Experts of a small language model.
Size: 12 layers, width 192, vocabulary 32768, 32.9M parameters.
Training: a variant of SOAP for the experts, 366M tokens, 5585 steps.
Below are experts of layer 3 (counted from 0) of a mixture-of-experts language model. Rows are named router (the router's row for the expert), up (a neuron's input weights, with its number) and show model dimensions 0-191. Each number is 128 + 32 x the weight over its row's rms, rounded and kept within 0 to 255.
After each expert's rows: a language model's description of what the expert responds to. This comes from a sample of Wikipedia text that the model never trained on.

# expert 52
router [ 95 138 106 180 102  92  97 143  55 153 176 144 177 150 160 125  77 153 120 165 100 114 105 122 167  79 139 185 151 146 128 166 114 125 129 130  92 117 145 127 155 127 124 134 155 114 156 100 132  83 104 209 164 163 135 151 115 100 129 132 112 178 103 185  85  90 139 111 146 197 196 160 115 154 198 111 121 117 147 104 191  78 119 128 143 151 185 136  94  36 169 109 109 170 136 116 131 125 164 105 112  91 124  93 150 109 142  60  98  97 107  83 113 194 111 148  51 183  66 123 135 123 119 134 103 115  99 149 130 166 110 169 117 113 100 125 105 130 160 110 100 135  97 140 170  99  65 146 109  89 155 160 169 122 119 116 131 158 120 148 116 105 143  81 114 117 117 186 192 119  79 123  50 104 143 117  90 150 151 135 141 132 161 187 156 106 135  83 150 137 141 144]
up2 [111  65 179 133 134 154 125 143 174 113  49  82 151  55 113 159 183 114 186 118 146  96 169 143 115  69 102  70 151 131 168 101 117 141 164 124  93 101  95  86 147 138 131 130 127 101 164 113  70  76 154  77 132 108 102  91 120 120 161  98 113 107  86 128 123 136 158 155 137  79  56 132 126  86 133 113  98  90 151 121 138 172 131 130 132 130 142 123 131 118  87 182 122 177  92 193  88  99  95 150 194 129 103 101 227 121 132 121  58 148 183 135 123 138 100 148 125 163 162 138 101 180 165 103 113 144 158 110 108 132  76 109 189 107 114 136 163 148  71 153 109 126 110 127 100 173 115 135 164 170 127  81  96  89 116 154 132 131 149  87 127 150 120 122 175 121 117 132 153 105 132 122 141 138 170 143 159 164  81 138 113 100 190 182  97 140 134  74  71 138 137  74]
Description: Clause-linking words, brackets. Temporal or linking words after, when, until, during, with, and opening brackets and === section markers, e.g. two years after.

# expert 24
router [ 79 144  89 157 128 139 136 131 141 181  43 144 132 102 160 121  96  87  91 132 100 161 108  76 164 207  84 175  93 103 103 124 113 113  83 147 132 168  71 138  82 170 153 109 157 114 120 158 105 172 127 137 145 189 170  90  98  77  96 126 121 179 148 143 176 100  80 129 138  90 145 112 104 155 148 137 130 111 148 108 115  98 125 105 166 110  82 187  96  97 189 148 134 125 147  98 157 174 113 108 125  71 127  69 114 132 165 125 145 119 108  84 174 141  84 126 131 110  91  92 130 140 168 176 106 116  78 130 108 130  84 154 147  53 174 174 113  77 113 121 167 157 149 163 119  73 184 137 106 122 168 157 113 107 152 168 156 143  98 111 143 118 113  96  86 140  93 104 100 152 116 165 140 169 119  76 119 187 131 181 103 137 168 143 128 186 168 190 165 121 163 152]
up1 [149 128 176 134 142 137 120 153 124 127 152  94 127  94 132 158 236 108  94 105 125 158 162 120 132 105 143 117 168 188  89 104 150 198 147 159 136 105  92 117 107 126 143 137 131 150  98 123 159 101 155 154 159 114 116 114 111 159 174 136 155 110 129 114 161 148 127 113 118 134  96 137 122  96 100 173 139 123  71 124 130 153 217 126 118 154 125 163  64 102  98 140 139 156  92  97  94  49 164 175 152 132 142 164  77 165 146 137 142 200  76 118  86  97  85 141 106  93 143 153  94  95 156  64 163 108 108  66 140 137 146 168 147 105 161 136 147 125 108 180 135 122 132 127 127 145 163  96 151 165 100  95  81  47 103 198 149 139  84  84  93 153 141 113 198  80  86 194 161 131 120 156 145 133 124 158 139 146  63  67 159 124 170 102 114 111 143 109 116 181 150  99]
Description: Sentence-ending punctuation. Periods, closing parentheses and quotes ending sentences or abbreviations, as in Alt., Junie", and decimal points inside numbers in tables.

# expert 57
router [ 92 142  93 122 120  99 125 165 102 134  86 151 156 121 145 109 101 151 137 146 119 160  81 143 101 131  88 140 153 131  97 121 208  99 112  86 122 138 151  91  79 120 143 126 156 113 143 119 112 114 125 191 159 168 140 166 132  42 176 103 116 164 145 101  71 105 103 115 140 137 115  90 124 149 143 124  88 192 151 121 157  87 143  75 176 150 150 171 129 147 174 191  73  50 145 119 141 159 133 110 125  88 115  69  94 159 117 160 122 127 144  97 160 138 126 140  83 168 119 119 131  75  84 148 159  93  82 145 130  74 126 209 125 121 136  93 150 111 135 100 107 113 133 172 139 138 131 178 104 109 133 126 197  89 159 167 155 143 172 215  62 127 138 110 123 198 119 106  90 150 108  93 142 181 144 140  75 113 107 169  80 128  71 149 154 180 160 177 136 135 104 158]
up1 [132  97  81  75 120 130 182  92  51 151  67  55 179 112 151 140 143 113 130  79 128 111 137 137 125 130 141 103 123 144 131 135  64 106 134 130 102  81 135  18 123  86 168  76 169 138 132 115  92 171 161 115 134  67 103 166  69 130 163 123  98 154 119 118  95  97 169 212 133  89 109 118 146 124 118 176 163 153 113 167 117 174 119 115 128 149 140 149 112 157  73 167 125 115 117 172 175  91 150  83 130 168 106 141 142 104 101 124 149 144 150  78 181 128 139 121 139 131 146 137 151 151 176 150 111 143 157 116 123 127 172 130 144 202 206  76  98 122  33 114 132 150 177  99 161 149 112 112 158 127 130  93 141 129  84 140 162  77 135 157 120 113 119  90 184 147 103 165 152 130  89  74 105 177 179 118  96  99  98 123 139 134 141 157 141  99 137 160 142 117 131 126]
Description: Prepositions and closing brackets. Agent by after passive verbs, of, from, with, colons, and closing parentheses or quotes after names and titles.

# expert 7
router [ 94 142 103 113 130 127 108 110 145 151 197 136 147 157 129 136 136 152 101 168  95  91 143 106 101  63  85 118 125 136 127 137  83 111 166  71 126 132 120 118  74 126  75 107 140 173 129 131  81 136 166 117 110 130 157  64 111  99  79 133  88 163 172  73 151 123 103 113 113 163 167 179 101 138 108 110 101 180 159  68 153 100  77 110 141 168 143 119 115 157  92 116 133 136 161 128 175 127 152  99 117 146 197 145  61 100  71 216 119 122 163 115 107 188 145 129 165 108  78  52 174 133 127 174 126 101  95 182 131 141 119 138 173 145 116 161 110 176 117  98  98 166 113 144 154 111 192 147 104 110 120 149 118 171 151 138 100 136 102 175 109  85 114  87 102  99 153 223 152 110  68  73 124 119 124 135 158 118 152 159  98 127 140 113 111 167 202 142  95 150 156 151]
up0 [ 92 115  99 125 175 118 105 176 147  91 163 124 134 167 142 138 129  68 122 160 181  83 112 185 126 137 140 123 153 125 105  94 128 135 180  96 137 133 131 167 167 140  81 141 118 138 161 132 154 156 164  96 115 154 162 160  98 172  88 126 153 117 119  56  98 164 154 176  70 124 144 142 145 120 115 128 191 149 175 122  86 111 127 102 175 120 146 142 146 114  79 132  91 139 133 115 146 142 148 152 116 166  59 117 112 147  79 124 130 168 100 147 131  73  94 152 132 133 102 141  62 115 126 188 125 141 109 139 199 144 104  75 135 137 146 141  77 221  65 108  93 126 106 125 157 140 179 142 144  57  85 107 177  79 129 152 158  85 160 127 105 100 111  93  79  89 171 159 186 121 109  88 151  46 115 157 107 113 113 134 117  63 166 121 148  89 148 142 124 182 127  67]
Description: Sentence-opening words. Capitalized first words of sentences such as In, He, On, However, After, plus "up" in "(upper" and "(up 47 percent".

# expert 11
router [144 117  99 150 120 163 123 139 130 104  45 140 141 104 113  90 144 103 115  99 132  45 100 176  76 181 139 161  94 114 108 130 177 128 157 168 134 175 125 199 133 120 185 156 132 115 161  82 107 100 191 135 176  89 148 136 167 156 126 117 113 127  96 205 102 129 164 144 205 134  59 135 121 128 128  85 112 202  73 114  80  84 111  88 105 148 109  87 117 119 184  98 127 100 119 166 147 124  95 136  94  65  77 141 164 107 176 139 133 156  91 124 139 124 113 146 157  99 183 161 138 118 206  82 129 110 125  90 138  90 163 103 103  96 138 127 155 135 121 126 110 105 155 122 133 147 116 116 137  88 122  34 168 150 149  90 106 130 112 141 157 145 131 143 128 146 129  97 181 104 133 104 170 167 152  57 138 106 101 124 126 158  70 140 187 104 137  91 142 145 104 157]
up0 [122 104 173  57  76 163 100  81 146  98  82 114 110 119  88 110 104 115 165  81 143 154 154 108 126 188 153 130 124 129 186  89 114 113 138  98 180 171 130 106 174 167 148 147 110  91 146 142  85 128 137 129 181 152 119 160 195 157 145 122 128 129 101 201 125 114 128  97  93 104 144 173 137 137  85 117 144 103  70 139 106 119 147 152 150 104 162 164  78 137 159 132 149 157 121  97 123  96 143 117  49 165  84 141 155  95  86 118 100  97 168 155 148 142 109 144  99 139 147 126 140  95 195 101 118 137 153 152 151 114 130 184 105 141 147  96 120 135 129 152 102 174 109 126 165 164 114 164 150 122 167  53 138  58  89 174 138 156  68 137 175  99  90 108 161  98  65 117 150 185  84  84 171 103 114 126 111 150  96 130 162 135  98 148 101 139 103 184 198  65  65 121]
Description: First names, place names. First words of proper names: given names (John, David, James), places (New, London, Rome), and nationality adjectives (American, German, French).

# expert 32
router [142  85  80 145 172 161 145  96 178 105 108 121 143 136  96 107 130 121 165 130 123 125  89 152  95 181 117 165 166 177 127 148 153 116  95 159  98 148 150 107  76 137  91 143 146 171 128  72 160 164 179 123 101  81 145 111 110 135 128 119 155 116 140 174 127 173 131 121 182 166  66 118 122 117 130 132  86 206 140 143 103  90  96  97 109 175  39  75 106 183 147 163 123 145 122 143 142 125 125 115  50 105  53  64 140 126 162 115 184 134 108 159 121 124 143 140 129  65 158 150 160 168 167  96  86  96 120 127  94  78 158  96 131 134 103 107 168 157 144 111  91 110 121 141 155 120 186 107 125  70 138 107 124 152 161 130 112 105  93 103 106 172 179  93 126 114 157 123 157 166 138  72 169 135 126 125  71  70 156  89 117 137 107 164 163  84 171 173  93 198 133 157]
up1 [155 156 116 102 110 111 206  91 129 148 124  96 138 193 127 112  86 202 142  89 191 171 139  99  92 184  87 146  77 130  84 159  98 173 191 128 131  50  79 114 145 144  76 133 117 155 178 130 105 166 117 153 126 113 160 115 150 134 126 176 166 106 149 139 116 152 130 160 138 143 122 132 127 125  55 112 146 156 120 147  55 100 105 174  94 157 124 133 111 110 129 166 124 121 104 136  76 110 109  80 122 111 140 133  82  99 118 100 132 134 114 169 142  81 171 215  83  96  99 166 127 110 150  90  82 180 121 137 167 122 138  75 144 162 157 173  99 180 145  80 130 183 132 146 170  87 155 150 141 115  79 143  65 132 173 171 151 103 140 165 122 111  85  96 146  92 180 167 140 123 132 129 126 111 139 137  93 111 111  65 138  61 157 131  95 118 107 164 113 128  88 120]
Description: Names, nationalities, labels. Capitalized nationality, party, organisation and person names in tables and infoboxes, e.g. British, Democratic, Total, Born, IATA.

# expert 16
router [ 81 152 105 117 131 160 193  78 127 106 187 150 144 115 128 118  86 171 182 133  82 106  94 148  67 161  65 161 118 134 127 176 117  79 156  91 137 128 133 102 138 117  70 103 172 166  81  79  86 160 162 140 140 172 171 149 161 151 103 125  96 154 196 148 193 128 145  99 130 158 143 169 130 146 163 118 177  86 149 114 112 119  84 114 164 119 120 155 137 134 127 206 125  79 220 150 153 149 114  81 148  84 173 160  75 149 152 174 125  88 130  89  66 155  68 155 146 144 106 133  89 125 121 133 212 105 104 123 137  94  90 111 133 126 104 161 145 142  86 108 134 119 143 146 150 104 122 160 108 105 160 182 164 153 158 124 141 118 122 169 150  98 126 159  93 105 121 159 109 136 130 113  73 120  99 114 147 174 145 131  78  93  85 103  77 109 156 169 160 101 164 155]
up0 [133 202 101 131 101 132 184 118 165  89 150  33 152 139 129 159 161 153 176  86 126 126 160 125  84 194 144  97 128 138 145 139  95  76 149 158 160 135 111  90 167  34 172  98 115 177 120 134 133 130 151 160 137 129 129 105 142 186  91 130 142  81  97 178 202 132 109 122 104 142 136 116  71 148  89 133 122  89 123 135 114 136 152 156 130 118 141 171  93 122  71 105 134 132 151  67 132 161 136 196 166  95 146 160 103 133 114 121 107 131 107 124 129 163 139 184 132 126 102 138 151 233 111 128 138 135 130  96 152 160 108 111 107 108 123 113  72 145 101 104  36 175 118 132 193 137  93  67 114 108 106 126 130 127 137 166 162  79 114 126 124 111 158 136 110  93 176 175 122 104 145 142 133 133 181  90 106  87  89 126 157  85  95 145  71 134 118 186  94 133 108 102]
Description: Acronym letters, rare pieces. Letters completing capital abbreviations (COO, COM, U.S.) and pieces of foreign or Cyrillic names, plus some of/and after names.

# expert 56
router [ 50 144 119 132  97 133  88 148 162 107 132 161 158 145  88 104 143 104 118 146  83 139 131 150 172 116 102 123 145 150 167 149 127 117 158 118  79 135 155 117 137 162 152  85 139 133  90  82 126 167 193 147 110  93 136 155 116 133 118 146  72 160 166 156 169 149  87 115  39 136 124 107  88 171 100 141 150 228 103 131  80 111 112 140 155  97 197 113  94 180  97 136 101 143 169 132 153 120  83 139 110 136 134 116  32 152 131 158 124 131 197 123 119 162 119 143 183  72 102 104 172 140 125 171 144  96 128 131  83 147 176 197 100 106  83 143 117 129 103 149 128 157  74 136 118 109 145 177  99 111 128 147 134 129 136 149 120 154  93 146  27  85 139 108  82  98 213 156 119 117 127 129 135 153 156 129 136  66 140 137 115 166 100 132  85  67 139 115 155 116 102 175]
up1 [171  39 185  95 171  85 164 105  96 155 126 123 117 143 118 158 164 148 123  97 188 126 105  82 132 157 153 129 135 139 107 118 146 164 119 121 165  70 134 171  88 121 108 102 133 154 152 161 164 131 178 129 141  71  97  75 137 103 122 101  95 117  85 144 159 133 187 105 136  78 103 124  92 146 146 176 157 126  96  80  71 153 142 144 164 155  51 142 162  72  69 134 155 155 115 145 126  70 140 146 142 112 153  98 173 120 147 141 200 111 132 172 126  95 171 126 109 104 108 187 146 143 118 109 122 136 187 128 131  87  85 110 182 113 105 117 116 130 138 202  85  81 126 124 102 154 165  70 180 142 131 109 153 116  82 169 124 126 103  71 112 189 121 136 189 174 129 141 124  88 174 128  80 146 167 153 137 130 140 138  83 103  61 139  87 141 157 129 122 142 169 111]
Description: Name-initial capital pieces. Capital letters or short capital-led pieces starting names and words, e.g. D, Ch, Dr, Kh, and initials like W. E.

# expert 21
router [ 90 153  93 140 166  66 112 109 181 116 141 155 152 164 125  99 118 169 151 125  84  96 138 104 175 101  87 140 154 118 116 169 158 119 114 117 126 139 157 134  89 146 162 141 161 157 132 119 159 136 103 210 134 125 121 120 180 186  88  73 172 209 118 209 159 121  85 119 180 109 132 140 158 153 102  58 106  73 112 137 139 114 128 105 149 139 128 105 116 134 145 150  74 169 192 142 147 147 116 112  51 128 131 126  97  78  68 164 150  81  67  84 145 184 118  91  86 102 102  63 137  45 130 123 132 122 103 148  97 115  87 157 123 174  87 156 110 121 155  79 118 120 148 147 143  97 107 155 115 130 145 193 160 128 144  76  92 103 147 146 156 146 188 120 102 147 170 126 184 164 100 131 143 107 141  94 133 118 141 174 121 143 132  73 150  94 150 143 102 144  81 127]
up0 [114 178 128  58 102 146 109 115 102 105 131  82  97 154 108 177 111 159 129 139 189 116 140 120 172 107 180 166 107 153  91 134 103  75 157 109 118  56 128 113  88 146 147 119 137 109 153 211 107  50 122 165 142  47  39 108 133 101 121 158 151 124  81 119 142 110 149  89 121 116 137  92 105 105 153 129  93 161 110 182 114 160 105 131 114  95 111 131 146 125 130 190 124 108  95 108  91 114 116 124  83 106 155 111  96  92  63 146 129 115 118 189 102 127 111 164  72 163 153 107 115  97 161 147 171 204 177 119 137 106 154 135 108 116 155  94 118 144 147 137 135 118  79 169 133 121 133  94 152 133  58 199 144 151 105 183 181 203 132 134 113 149 148 159 177 141  96 119  85 118 181 126 164 113 126  96 157 142 157  83 141 118 112 133 196 104 109 177 146 119  99 120]
Description: Conjunctions and range dashes. Coordinators and range links joining items or numbers, such as and, or, to, and en dashes in table cells and year spans.

# expert 40
router [104 138  91 150 125 208 127 110 158 107 166 141 121 156  91 116  78  59 115 130 102 110 163 199 147  96  80 139 134 123  90 144 174 102  93  60  95 125 191 132 134 163 123  73 174 115  97 153 131 159 150 153 148 122 159 109 142 135 121 172 115 155  44 121 115 117 114  83  76  97 174 151  98 132 144 137 189 149 149 182 114 103 104 131  97 112 130 124 130 208  71 107  85  84 170 159 183 135 124 119 105 128 122  48  74 133 117 121 181  95 160  82  74 123  96 128 107 151 105 116 113 146 124 143 126 103  76 140  52 105  86 118 140  98 110 180 136  96 185 111 160  82 106 133 110 121 151 137 118 113 143 125 183 168 132 112  87 163 178 167 124  95 159  98  92  96 135 159 161 107 128 153 127 129 201 146 118 118 200 109 129 124 128 146 154 103 136 140 163 129 119 173]
up1 [132 164 154 143 133 127 161 101  84 107  93 129  92  82 137 180 162 114 105  93 135 127 112 175 117  76  88 128 127 157  94 197 186 172 123  88 164 100 151 135 178 104  62 204 169  89 172 120 140 150 118 131 148 119 155  89 144  98  61 109 121  94 118 107 156 162 123 156 117 182 145 102  97 127 131 110 176 108 126 138 151 151 138 105  98  68 156 119 162 150  82 135 111 151 145 176 182 180  95 109 130 161 146  84 116 149 152 162 120 147  90 138  91  82 182 174 148 109 130 152  76 108  75 120 162 121 168 129 167 104  88 110  50 139  98 114 167  57 122 200 140 134 132 149  94 106 165 122 174 141 129 166 190 125  75 133 103 121 174 129 126 143 100 103 115 189 105 136 183 126  71 158 112  79 139 118 115 182  98 170 107 137  94 145 129 126 142  95 147 109 105  82]
Description: Sentence-start pronouns, name fragments. Sentence-initial He, It, She, In, As after a period, plus middle pieces of unusual names such as H'ön'ig, St'ir'nweiss.

# expert 0
router [202 172  97 143 142 159 203 102 153 156 132 116 151 195  74 109  97 151 118 168 136 181 130 144 151 116 116  99 144 145 144 167 127 123 102 123  92  79 153  44 133 156 154 110 139 132 101  86  88 156 122 127 121 125 154 165  90 107 146  91 104 109 129 144 162 118 132 153 114  96 146 111 121 154 132 213  79 107 136 125  78  93  98 110 143 117 191 117  87 117 148 177  68 165 148 155 127 181 181  95 124 194 163 143  86 150  47 171 110 132 125 100 151 134 141 100 147  89 109 108 176  54 118 125 141 102  99 129 112 126 149 156  86 143 111 116 126  85 141 104 139  94  70 140 153 121 130 173  97  67 143 176 176 144 159 106 100 106 147 145 143  89 158  79 129  68  97 123 173  99  70 159  92 128 170 109 148 104 156 148 100 186 158  69 146 149 128  99 154 145 101 132]
up3 [162 130 141 124 132 109 106  95  97 132 108 120  98 178 120  86 139 137  87 131 166 147 220 103 123 154 145 107  79 158 126 130  86 159 121 176 125 126 136 104 165 122  93 157 120 112  71 176 158 146 158 209 133 151 140 150 100 209 169 134 113 102 127  55 105 138  83  70  57 145 151 168 144 166  98 211 135 163 107 160 127 149 187 128 132 191 133 124 117  87 130  92 112 152 130 126  97 135 156 162 146 145 102 127 113 162  64 133 101 158 166 140 149 121 157 174 203 117 116 129 125 131 167 148 149 141 144  81  92 163 128 157 111  73  89 124  83 159 117 149 168  92 153  91  82 173 155 136  92 108  87 153  68 105 142 148  78 117 135 130  71  71 133  74  77 150 171 150 110 116  76 123  98 178 155 149 144 117 102 143 114 110 164 120 110 126 153 118 135 149  75 103]
Description: Table cell separators. Pipe separators between table cells, mostly after numbers or years in results and score tables, plus coordinate symbols like ′, °N, ft.

# expert 34
router [111 153  77 145 114 117 139 109 139 136 136 162 119 152 107  69 125 131 100 162 141 127 104  82 126 108 101 124 174  97 148 142 110 130 104 102 101 104 148 117 183 175 138  72 148 118  69 124 134 132 177  76 183 119 149 127 128  92 118  97  96 162 143 130 142 146 109  92  97  58 188  79 109 163 152 128 110 112 131 111 127  56 100  86  98 137 172 105 111 112 141 117 151 155 138 141 145 211  92  98 143  47 190 159 106 145  70 101 109 115 158 124 166 134 145  79 146  96 117 158 135  85 132 139 138 104  85 155  78 120  53  98 118 138 114 153 147 101 158 112  74  95  70 168 180  97 164 149 109 130 151 145 113 151 161 107  90 150 134 158 164 109 149 105  87 108 100 144  65 138  91 115  93 182 126 137  77 156 159 191 144 172 139 106 190  53 181  71 163 119 125 148]
up3 [115 155 167 107 136 112 157  65  81  76 140 120 140 104 127 138 107 112  91 149 161 133 117 143  99  79 104 157 144 139 187 123 143 144 115 126 100 138 152 135  87 121 122 122  97  43 173 126 110  87 128 152 186  95 118 127 185 180 156 118 115  91 132 120 139 156 112 116 118 106 166 199 132  95 153 101 108 168  98 185 188 141 160 151 129 121 161  99 158 163 152 149 118 161  90 135 119 124 111 118 114 120  96 153 110  87  67 111 142  92 125 118 112 178 135 121 155 176 146  98 140 105 153 128 166 139 154 146  48 141 109 129 164 107 113  79 121 159 156 138 106 112  45 103 167 180  87 148  83 175 142 132 173 127 141 166 167 132  91 182  58 115 123 130 173 115 174 154 101 148  51 132 147  95 113 149 157 149 156 104 146 126 175 195 114  95 170 131  45  82  70  70]
Description: Table pipe separators. Pipe characters starting or separating table cells, often right after a line break, plus hyphens and some sentence-opening words.

# expert 63
router [ 97 118 123 163 134 135 114 152 116 103  93  95  72 168 136 156 110  95  92 110 126  87 161 153 143  76 107 103 107 134 102 112 145  82 175 149 158 117  84 194 131 140  84  81 127  49 151 141 103 179 159 151 144 156 134 181 187 164  87 193  65 172 129 116 127 153 131 130 100 153 147 106 103 101 130 122 149 230 158  87 159 142 114 145 156 128 120  80  97 144 124  86  94  96 105 140 148 139 143 101  86 117 153 102 119 137 146 178 153 150 165 111  27 170 155 136 180  76 145 100 117 210 139 189 158 128 135 140 147 115 122 167 157  84  87 152 124 100 117 119 119 163 133 120 118 108  89 142 120 104 138 163 151 133 157 119  77  83 157 165  95 169 132 107  64 157 193 153 157 135 157 129 146 157  86 101 138 141 164 149 101 125 118 108 110  82  91  98 181 140  76 136]
up1 [182 211  93  84 111 107 137 168 132 144  96 120  88 142 165 175 172 107 122  97 159 107 144 103  82  93 156  71  94 103 135 139 120 106 125 124 126 173 133 187 117 116 151  71 102 104 161  81 136 105 122 108 163 128 125 124 150 120  64 101 115 128 173  96 175 135 154 156 196 119 107 153 113 129  96 144 102 102 125 135 147 150  88 154 121  55 162  96 131  89 112 131 162 137 136 112 152 185 123 131  78 161  79 143 142  64 120 119 116  45  69 194  98 124 169 108 123  96  66 101 172 161 109 160 153 114 185 100 110  71  96  97 181 112 124 165 113 129 149 127 108 201 139 120  95 151 147 150 144 168 112 156 144 167  95 111 109  79 151 143 164 149 139  99 161 121 152 149 169 116 114 113  85 184  56 154 180 168 159  85 128 120 145 120 104 154 135 148 156 127  99  84]
Description: Word-initial capital pieces. First capital letter pieces of rare names, such as D, K, P, and opening marks like IPA stress after /( and https://.

# expert 59
router [115 137 142 139 114 127 179  87 175 125 153 129  93 169 122  78  82 117 139  95 106 148 142 113 145 155 127 103 116 110  99 120 121  97 115 147  82 177 143 157 117 154 137 127 138 126  87  87 118 107 107  72 154  99 153 146 163 125 119 132  92 121 139 165 198 112 114 119 190 178 148 211 144 143 141 140 101 164 120 164  95  58 107 106 146 179  57 103 125 223 130 135 232 179 151 139  97 169 111  90 147 152 114 169 119 103 168 138 105  99 171 108 168 128 123 134 120 126 115 110 148 136 143 169 180  90 111 147 139 118 165 108  47  95  62 114 148 127 129 158 139 147 160 148 158  95 133 170 114  75 150 126 117 138 164  82 137 156 126 148  75  37 182 142  96 110  99 120 172 112 172 113  87 136 133  90  99 115 142 148 149 168 161 111 143 143 112  93 170  52 151 133]
up1 [121 129 142  63 179  92 178 154 127 126 182 114 114 145 132  99 100 140 159 107 164  90 139 103 131  98 140 116 147 121  94 108 115 107  94 124 129 108 103 196  63 122  95 108  70 129 128 107  89 118 101 111  97 134 165 118 128 140 119 140 120 133 120 118 150 158 125 186 172  99 141 178 231  78 112 172 138 164  71  98 123  87 101 146 148 166 100 132 109 140 106 162 150 114 134 133  70 120 137 151 138 141 130  96 116 117 156  51  97 150 105 121  99 180 190 156 174 163 138 146 142 132 150 140 207 131 158 162  95  85 136 129 130 133 148 106 115  90 106 156 197 121 174  60 122 146  87 112 126 133 131 108  99 150 181 126 161  91 124 133 125 130 146 110 137 135 148 128 215  93 178  91 100 118  65  90 214 101 102  86 145 126 175 139 183 129 148 120 120  29 121 121]
Description: Infobox labels, name modifiers. Colons after infobox field labels (Type:, Political position:), and adjectives opening names or titles such as British, National, First, Best.

# expert 33
router [105 160 123 117 139 127 150 141 144 188 150 153 175 151 115 102  75 156  85 169  96 135 109 100 160 159 106 161  98 181 134 122 107 104 151  85 113 160 112 146 204 122 124 109 134 135 146 124 115 136 147 127 169  72 170 156 144  91  88  94 157 196 157 142 159 201  76 153 133 174 146  80 140 153  87 169  88 136 106 128  71 112 105 125 106 133 105 110 101  91 110 110 120 180 134 181 137 170  87 125 208 148 148 125  67  60 119 137 127 113 132 102 149 139 102 118 162 112 128 127 151  63  81 140  82 113 125 149  95 121 126 172 120 147 154 168 145 194 155  78  94 200 156 130 169 176 117 169  82 117 141 136 135 102 180  73 104 114 166 175 175 130 152  93  83  89 144 110  93 118  80  97 113 140 149 111  80 157 124 139  88 143 128 155 153  93 171 198  92 136 146 163]
up3 [184 114 125  76 126 133 137 128 153 119 123 146  80 151 116 136  98  83 157 118 128 163 170 180  98 146 140 176 144 152 175  79  65 119 159 167 166 158 138 105 166 135  85 111 119  77 136 142 110 114 192 142 112 115 169 100  80 170 105 104 195 162 143 112 160 186 149 148  92 134 166  71 172 153 111 126 120 128  73 120 131 158 157 144 132 100 110 126 165 142 129 106 161 119 124 173 110 111 163 137 196 134 134 142 110  72 116 102 167 119 138  96 108 140 123 115 163 125 193  32 114  81 128 140  80 151 130  86 168 120 142  97 124 138 133  95 142 169 105 134 117 138 118 122 191 214 115 117 143 161  91 143 114  90 153 100 119 189 140 133 107 114 128  54 149 100 228 182  85 116  54 120 108 140 152 130 150  97 107 138  96 143 148  93 107  95 124 143 116 189 117  77]
Description: Places and nationalities. Country, state and nationality words such as States, France, American, especially State in university and senate names, plus year digits.

# expert 19
router [ 92 153 158 127 145  99  94 123 148 154 169 165 107 139 182 126 103 104 139 138  91 129  84 164 127 175 139 168 123 134 127 145 177  97  65 111  96 167 141 117  97 133 131 132 143 111 119 119 118  55 117 115 143 156 112  92 155  86  78  50  59 159 113 154 169 105 114  92  96 149 114 177 110 182 166 104 102 113 124  74 101  89 126 155 125 151  95 152  80 134  95 132 118 207 137 120 196 138 133  90 101 107 160 150 162  88 143 134 109  70 156 179 151 153  88 116 121 146 112 149 140 104 193 110 199 143 101 166 146 177 165 130 127 183  95 166 101 105 150 121 101 100 157 131 148  73 146 144  97 113 152 137 152 119 159 112  51 179 174 170 180 131  85 185 131  61 153 139 129 174 159 113  86 145 133 118 154 140 166 143 113 175  98  91 106 163 152 153 119  68 158 154]
up0 [119 122 161  71 112 168 110 108 126 102 125 108 119  52 175 123 143 122 175 159  64 119 210 221  98 174 109 109 114  98 162  94 157 129 106 196 115 189 127 121 152  95 116 148  82 138  51 109  77  58 110 142 129  54 115  87 107  89 104 130  96 156 134  97  79 113 125 163 173 117 181 157  71 110  55 183 131 111 120 138 103 180 152 163 119 165 148 166 140 102 146 151 107 178 119 118 113 133 148 108 138  89  79 132 149 138 160 162 132 114 142 157  98 126 144 172 135 107 176 134 136 156 150  67 150 127  96 155 167  91 174  69 177  99 153 167 132 120 143 154 152 156 126 103 147 169 208  91 114 180 149 119 129 154 108 168 110 138 159 113 149 113  89 132 134 124 168 123  91 115 149 137 116 128 132 130 119 160 150 139 151 106  88 126 135 182 142  97 146  97 148 111]
Description: Numeric digit chunks. Number pieces such as 20, 19, 10, 00 in years, ratings, scores and table figures, like 7.26/10 or 2,144.

# expert 26
router [120 160  89 155 129 129 119 100 175 118 157 165 138 159 118 171 117 118 158 126  96  99 117 123 173 152 122 116 155  72  90 184 145 130 123 107 139 157 156 118  78 138 158 115 127 152 126 107 153 147 121 192 133  84 136 116 169 140 113  59 138 177 143 207 111  82  88 125 172  75 162 136 139 143 131  54 115  77 154  99 137  98 116  93 185 143 117 114 122 131 174 137  98 176 195 151 161 143 100 114  61 121 163 107  80  84 198 156 150  96  45  77 143 146 141  97 126 119 122  84 101  72 113 177 155 100  98 144  99  88  96 160 120 152 112 113 146 151 101 126 139 170 159 161 144 127 102 170 117  96 156 215 147  86 139  95 107 129 159 150 186 204 163 104 102 182 128 145 121 156  99 121 130 134 121 119 120 107  90 145 118 158 102  60 153  85 140 141 160 116  69 126]
up0 [112  86 111  70 111 200 109 143 141  85 165 115 116  85 153 114 133 118  57 132  76 103 132 156 163 112 177 138 124 128 120 176 128 166 131 120  94 155 122 158  82 107 144 140 123 123 132 191 171 131 125  78 202 113 136 148  91 215  81 120 151 112 178 127  95 158 125 135 120 126 115 146 115  96  83 116  45 102 181 129 125 133 123  81 148 112 112 115 206 153 110 167 173 131 171 118 125 138 133 135  98 108  91 102 107 103 158 141 172 123 119  69 150 133 135 155 175 149 137 143 132 152  84 128 163 169 208  79 103  89  82 175 149 155 136  84 134 138 106 189 104 128 194 161 111 152 114  70 176 114  50 176 147 146 108 166  83 150  97 149 103 143 176  99 147 161 106 152 134 109 180 105 121  94 133  66 127 111 110 117 158 136 123 112 121 118  99  92 135  78 120 107]
Description: Coordinating conjunctions. Conjunctions joining list items or noun phrases, mainly and, also or, but, &, slash, plus signs.